Experts of a small language model: a variant of SOAP for the experts.
Below are experts of layer 5 (counted from 0) of a mixture-of-experts language model. Rows are named router (the router's row for the expert), down (a neuron's output weights, with its number) and show model dimensions 192-255. Each number is 128 + 24 x the weight over its row's rms, rounded and kept within 0 to 255.
Before each expert's rows: "comes before" lists some tokens at least twice as common just after its tokens as in all text. This comes from a sample of Wikipedia text that the model never trained on. Tokens count by the router's weight.

# expert 7
comes before: " |", " ", " |\n", "|", "–", ";"
router [139 127 114 109 159 134  96 131 120 117 143  98 137 135 125 102  98 161 155 119 100 168 153 148 125 136 142 102 152 162 122 155 135  92 107 140 122 103 138 146 179 127 122 126 140 114 100  98 107 126 137 152 160 106 118 127 135 144 168 132 117 182 129 116]
down0 [136 157 117 152 134 129  97 149 143 119 124 144 145 132 132 107 126  94 116 120 156 118 122 112 108 123  85 150 134 155 156 143 123 166 165 138 143  73 161  74 173  85 129 115 129 121 136 154 147 190 136  79 137 134  88 146 157 153 144 107 129 151 104 121]
down1 [138 112 117 122 113 128 133 113 130 175 121 120 102 119 171 124 146 169 124 144 189 130 124 139 131 123 137 178  99  83 161 150 126 121 170 116 157 153 126  96 100 164 111 114 107 137 112 126 130 115 121 104 120 109  99  90 152 142 116 136 155 136 116  73]
down2 [109 104 144 127 153 146 134 158 140 164 143 121 131 167 113 123 149 124 130 123 111 146 132 120 125 106 101 116 185 186 115  90 109  73 127 146 159 128  99 183 127 109 161 158 152 151 120 126  74  59 145 137 112 169 131 129 126 118 162 124 128 143 134 159]
down3 [132 153 145  74 156 141 110 153 108 114 127 167  89 122 104 129 109  99 149 112 139 133  91 137 148 152 134 133 122 121 104  87 148 156 158 121 146 122 155 128 135 121 121  84 139 106 128 137 165  84  84 148  97 178 136 116 137 103 104 112 149 108 166 144]
down4 [134  97 149 150  72  95 151 124  87  92 128 159 118 111 106 130 169 136 107 115 101 131 103  97 177  81 146 110 120 145 146 159 135  88 160 117 119 125 163 122  99 159 151 173 137 129 106 168 133 123 149 110 117 115 154 126 115 148 106 137 148  71  98 138]
down5 [103 112 126 142 129 160 103 159 147 113  74 133 113 113 149 134 126 137 134 153 169 133 142 109  95 123 138 109 111 100 173 118 147 154 180 124 112 123 121 107 155 163 109 134 126 142 110 141 137 114 120  82 123 165 172 141  93 146 110 136 157 166 150 132]
down6 [ 93 118 136 103 123 133 103 161 108  85  85 132 136 124 130 150  96 127 115 109 111 127 147  98 134 147 110  92 167 147 128  63 143  92 158 103 105 119 149 181 145 142 159 174 112 131 142 113 136 111 149 121 114 114 151 110 148 125 133 131 158 124 110 115]
down7 [120 149 140 132  87 125 187 133 104 115 143  74 133 141 154 153 162 115  84 130  95 114 103 146  83 137 126 130 142 135 126 117  81 108  74 126 169 156 128 117 139 139 145 128 132 147 141 132  95 164 170 155 155 144 152 109 121 110 136 173  87 124  92 157]
down8 [124  66 157 111 154 135 137  95 100 131 131 122 143 134 137 113 118  98 101 107 127 128 151 156 108 168 136 151  88  70 115 161 159 128 134  83 108 148 125 133 109 149 123 152 104 121 125 195 106 123  74 147 140 129 124 156 170 142 125 161 115 113 113  88]
down9 [102 130 154 124 138  93 153 117 104 114  95 133 112 129 146 121 130 118 145 115 130 106 120 161 149 103 123 183 129 164 115 115 136 130 134 112 124  99  99 128 160 135 113 117 148 112 169 173 146 149 104 109 134 109 168 134 101 107 145 125  98 149 130 126]
down10 [122 141  95  95 128  99 136 177 101  96  91 144 113  75 183 134 128 108 131 137 104  85 161 123 133 113 116 117  97 173 117  74 116 103 118 109 122 119 132 156 125 176 156 106 182 123 149  88 142 103 119 120 115 174 162 132 162 134 109 160 136 107 161  88]
down11 [148  95 141 138 177 150 119 144 154 116  85 133 134 147 125 123 136 159 169  68 120 128 155 155 132 119 149 137 116 148  99 143 110  99 109 133 122 126 109 147 150  86 125 122 115 132 152 127 106  97 105 109 116 170 123 111 114 116 148 144 175 120 109 130]
down12 [137 113 131 120 132 135 125 116 167 123  99 133 110 115 155  97 106 146 176 106 109 121 135 112  66 175 129 122  85  97 123 111 116 138 131  82 150  89 174 157 133 143  99  83 137 110 131 115 135 141 172 139 117 107 108 127 141  92 115 118 140  74 148 145]
down13 [117  65 121 122 122 140 103  85 126 151 136 146 174 124 100 135 133 118 142 105 157 111 144 168 112 112 131 144 110 157 133 123 147 132 149 119 150 155 131 158 129 148 165 143 103 186 131 142 125  79  91 131 156 166 116 132 133  75 104 148 118 148 159 125]
down14 [164 114 154 140 140 100 139  87 129 123 123 133 132 126 114 126 113  81  96 138 127 137 140 121 142  81 143 151 123 169  99 126 146 133 138 104  87 117 130 134 175 133  88 122 165 143 135 152 107 124 117 134 121 147 100 176 168 136 107 128 103 165 134 112]
down15 [ 96 173 140 124 169 130 124 124  98 149 115 134 109 105  84 143 119 103 151 127 153 138 106 129 154 146 148 147  94 115 174 139  94 134  95 135 142 142 162 149 149 124 157  98 138 123 157  85 117 143 136 105  96 128 143 119 157  90 159 121 102 102 143  95]
down16 [122  75 122 160 158 105 133 143 120 105 140 131 146 109 125 116 125 124 146 115 121 140 112 124 106 143 115 122 136 108 119 166 151 140 140 131 114  99 136 114 103 161 147 148 119 123 139 105  98 122 127  82 127 141 118 146 120 176  98 142 119 131 137 111]
down17 [123 111 121 103 162 120  70 101 137 134 134 165 132 141 105 130 102 130 156 167 156 113 100 117 128  90 127 142 110 105 114 153 114 132 125 115 142 106 106 135 149  74 130  83 105 137 127 118 133 101 118 138 109  99 119 143 133 100 123 169 126 143 141 139]
down18 [110  93 135 139 108 140 129  95  90  91 180  80 159 140 134 159 133 143  92 113 145 148 148 137  96 153 132 125 122 127 127 153 130 147 116  93 140 125 109 107 126 135  98 107 136 139 119 147 121 116 143 147 174 126 177 108 143 123 122 151  73 135  72 155]
down19 [139 156 112 101 129 126 128 130 141 144 137 141 175 156 112 103 142 126 126 125 119  91 114 154 146 117 131 163  64 133  86 110 131 122 128 108 105 123 134 144  79 166 159  81 128 103 123 122 133 146  95  70 120 160 109 152 147  86  91 115  84  87 137 101]
down20 [ 80 141 145 109 150 169 149 111 130 146  99 126 131 131 152 100 124 137 123 103 138 107 147 115  97 120 113 118 116 111 169 138 127 133 161 116 104 131 126 125 114 127 122 129 128 134 146 114 139 128 140 134 117 161  80 105 120 142 101 117 103  67 154 141]
down21 [140 115 153 145 146 166 135 141 121 122 125 128 112  69  93  89 174 150 136 140 153 145 110 123  92 146 142  95 139 125 129 155  92 164 173 154 129  91 117  95 157 122 123  97 111 100 129 110 111  97 132 131 118 119 111 139 166 159 135 113 167  67 158 149]
down22 [100 144 101 117 103 147  93 138  99 129 108 163 104 100 139 159 146 145  97 172 156 109 161 130 142 134 104 123 128 121 117 116  93 144  97 132 114  95 132 157  90 106 160 137 114 146 156 131 112 131  84 145 127 180 133  68 137 102  95 131 119 117 101 113]
down23 [118 107  89 127  89 151 115  91 121 105 106 173 100 111 108 103 117 126 125 120  92 157 133 128 119 146 141 128 107 139 139  96 142 170 119  97  94  90  82 122  92  99 118 115 150 150 137 179 132 121 151 148 134 145 127 118 147 150 117 111 120  98 139 119]
down24 [115 166 112 107 131 100 101 111 172 167 177 131 153  89 110 148 148 128 118 143 105 141 132 169 141  92 120 139 116 136 123 161 143 162 113  99 161 138 147 142 144  91 188 107 121 112 154 148 114 186 133 144 111 153  88 148  85 151  94 123 157  78 148 127]
down25 [156 136 129 177  82 154 120 123 108 139 136 105 121 145 152 116 115 138 122 126 164 110 151 146 113 147 107 102 170  51 122 155  74 110 138 148 105 118 139 117 106 122 141 123 111 117 112 130  98 102 156 143  91 105 131 120 124 121 105 134 134  77 140 119]
down26 [132 102 133 145 132 173 102  94 122 150 101 124 133  99 115 124 142 169  91 129 164 135 145 111 164 133  93 142 111 130 113 169 120 133  85 123  69 100  93 143 104  97 108  89  96 132 158 109 102 166 114 153 135 117 139 131 153 116 126 106 169 155 160 140]
down27 [146 161 113 133 154 148 130 138 176 140 102 119 124 138 127 144  57 181 115 147 102 128 142 139 132 106 101 124  97 128 135 134  90 114 137 150 141 132 123 167 110 151 125  92 151 102 106 185 162 125  75 107  98 148 114 143 118 120 151 110  97 123 130 139]
down28 [113 146 129 166 137 162 130 145 159  97 134 180 172 144 133 146 124 122 137 161 105 136 104 125 136 178 134 136 162 116  78 138 139 118 145 157 102 106 186 144 120 202 110 100  99 135 137 115 128 126 151 149 124 100 144  97 125 169 129  95 131 102 123 136]
down29 [122 120  99 125 195 154 128  83 115 123 153  91 117 104  76 140  90 182 122  96 141 145 125 171 142 130 158 135 150 116  96 190 157  99 118 122 120 121 129 171 168 103 159 100 139 126 127 141 126 109 188  91 131 116  74 145 126  79 108 103 155 150 121 124]
down30 [132 145 106 140 128 130 134 108  75  99 166 151 139 126 114 102 127 157 114 153  53  74 139 160 105 111 117  75 122 163 130 140  80  91 164 121 143 131  96 136 165 120 164 159 109 166 136 136 116 149 121 136 123 118 138 121 109 144  85 211 144 105 134 122]
down31 [167 163 148 100 119 101 109 174 142 144 165 118 131 127  87 114 146 106 122 135  42  90 125 147 133 130 136 135 119 128 127 119 155 106 146 153 148 131 184 178 158 120 113 157 136 146 155 148 135 161 130 157 117 124 158 114 110 109 163 112 107 113 126 156]
down32 [122 127 119 123 137 106 123 107 157 148 169 138 126 118 118 108 120 128 150 120 172 187 178 120 152 127 115 120 124 153 146  56 110 105 121 105 111 163 149 166 104 128 128  91 118 101 137 147 119 108  65 202 142 103 116 150 106 105 121 141  81 130  80  92]
down33 [117 178 125 139 147  88 156 139 131 116 140  95 122 101 133 170 120 100 135 152 107  94 157 122 148 114 125 132 162 158 153 107 135  92 133  95  96 118 113 125  99  74  82 179 134 138 126 138 142 125 140 138 154 124 111 146 143 178 148 137 107 133 145 123]
down34 [154 124 183 121 113 133  74 100  92 125  92 135 138 130 106 134 153 127 127 146 166 101 114 146 103  84 117 119 116 137 133 114 129 128 130 174 136 146 187 134 144 144 180 145 131 111 119 119 125 110 145  91 158 116  79 151 131 104 152 107 166 109 115 169]
down35 [146 113 134 143  91 157 128 125 113 132 119 140 124 139 107 115 132 136 146 134 150 138 110 128  99 135 156 230 129 138 143  87 182 121 129 119 147 151  97 124 148 122 108 146 128 139 108  91 124  83 143 148 107  80  93  82 150 114 138  91 152 140 111 118]
down36 [ 91  83 115 130 148 103  88 129 157 141 123 121 105 166  91 113 123 153  91 138 132 137 178 114 106 142 105 133 130 143 134 151 114 129  87 118 136  89 113  51 104 135 144  99  95 119 127 118 138 137 107 142 105 124 142 124 166 184 130 143 149 140 179 115]
down37 [112 135 186 131 157 130 155 157 176 125 121 121  72 110 119 104 161 129 156 118 104 143 150 122 169  85 116 183 152 119 120 124  83 162 141 160 138  95 173 147 175 152 111 176 128 125 160 172 155 108 109  97  99 122 160 150  98 157  73 109 129 124 186 114]
down38 [139 105  72 140 112 112 119 117 118 106 136 115 102 145 151 154 128 141 117 116 110 111 129 111 162  98 195  98 114 100 104 131 137  94 123 116 153 126 121 153 100 149 123 159  79 138 165 131 124 167 152 113 111 120 145 122 116 133 100 144 121 155 116 141]
down39 [121 125 129 129  75 135 164  94  95 146 117  82 157 104 126 117  77 121 123 111 155 109 144 132 107 181 144 120 114 136 147 115 109 124 112 153 124 169 143 131  86 154  96 188 137 114 138 119 142  96 131 140 133 139 130 143 163 144 140 119 106 146 128  83]
down40 [ 96 169 115 120 144 128 131 157  87 126  99 116 187 126 134 108 106 112 120 145  88 171 131 124  93 170 124 137 156 185 142 131 156 131 102 146 107 127 145 127 104  92 156 145 126 170 165 135 117 115  89 172 138 116 101  80 149  81 132 128 118 117 128 130]
down41 [146 123 150 125  91 145 154 128 172 119 158 145 114 120 144 153 105 108 137 134 141 142 105 167  86 102 135 145 114 144 150 145  84 140  85 154  96 137 124  86 130 165 103  83 135 126 123 111 133 109  87 154 138 101 153 113 164 124 129 141  89 147 133 130]
down42 [ 87 114  77 140 113 118 142 144 149 144 117 168 119 126 147 134 135 110 146 169 139 156 142 132 113 167 140 110 173 118 102  78 131  93 154 139 105 126 150 128 143 147 162 139  96 121 145  92 138  95 133 120 141 103  95 122 120 107 150 127 132 153 135 106]
down43 [125 136 143 112 150 142 129 156 102 122 126 135 164 106 123 145 113 110 101 133 118 111 119 140 146 144 108 140 111  97  81  76 159 105 165 114 117 108 138 110 139  96 151 159 138 142 181 164 172 152  94 121  83 131 119 135  94 147 140 127 125 108 145 112]
down44 [108 135 110 107  86  99 156 148 100  97  87 109 131 148 107 164 137 165  66 117 159 116 132 150 133 150 138 118 139 119 108 123 150 161 109 142 113 118 110 125 134  96 121  96 121 123 108 110 126 191  89 121 143 168 163 133 161 147  92 126  99 113 146 106]
down45 [ 89 142 122 130 166  87 104 141 182 124  71 127 106 125 162  94 113 123 168 166 164 181 109 152 135 119 148 138 136 139 118 133 119 114 145 156  94 101 150 110  95 114 127 167 155 124 105 111 168 148  85 118 132 114 116 177  98 151 148 128 123 133 100 134]
down46 [133 106 136 122  89 123 136 168 100 123 128 177 161 181 183 141 108 133  80 146 120 179  81 118 116 136 128 144 127 148 146 121 104 119 120 155 132 130 126 134  92 102 147 167  91  89 135 169 127  69 167 130 150 117 131  93 153 151 159 123 131 132 149  67]
down47 [179 127 137 130 139 116 118 149 122 147 103 106 167 101 113  84 111 154 202 123 159 143 111 113 150  90 150 149 112 138 133 162 108 171 170 117 115  98  81 132 132 110 123 167 137 139 109 148 158  91 102 135 139 127 108 119 129 126 131 171 158 135 156 123]
down48 [108  99  97  81 169  67 111 134  99  84 110 112  98 125 151 110  96 132 128  66  77 161 121 137 143 114 156  89 106 147 143 153 124 133 119 108 179 142 145 181 139 165  94 138 153  92 164 156 156 140 122 162 157 174 116 128 149 102 137 114 160 116 145 111]
down49 [171  96 148 127 130 132 138 170 142  98 103 120  94 138 153  78 134 141 132 136 136  89 158  97 142 118 120 142 123 110 131 137 140 158 116 153 140 100 122 153  93 108 190 106 106 137 107 127 122  91 152 133 125 133  96 146 103 120 104 123 150 137 112 110]
down50 [122 114 139 121  82 145 138 134 117 118 156 130 134 125 129 105 121 117 111 159 138 105 139 148 130 156 146 125 142 140 153 126 119 179 103 140 117 122 163 144  87 178 175 142 131 133 123 128 118 109 119  85  79 137 142 145  92 138  83 106  97  71 110 126]
down51 [119 101 134 141 133 126 144 106 106 126 135  71 183 123 194 112 130 146  77 143 151 143 137 151  72 142 142 162 140 108 149 108 122  98 106 154 115 103 127 124 119 100 121 108  96 119 119  95 176 116 103 147 138 164 152  99 111 152 117  89 134  94  96 141]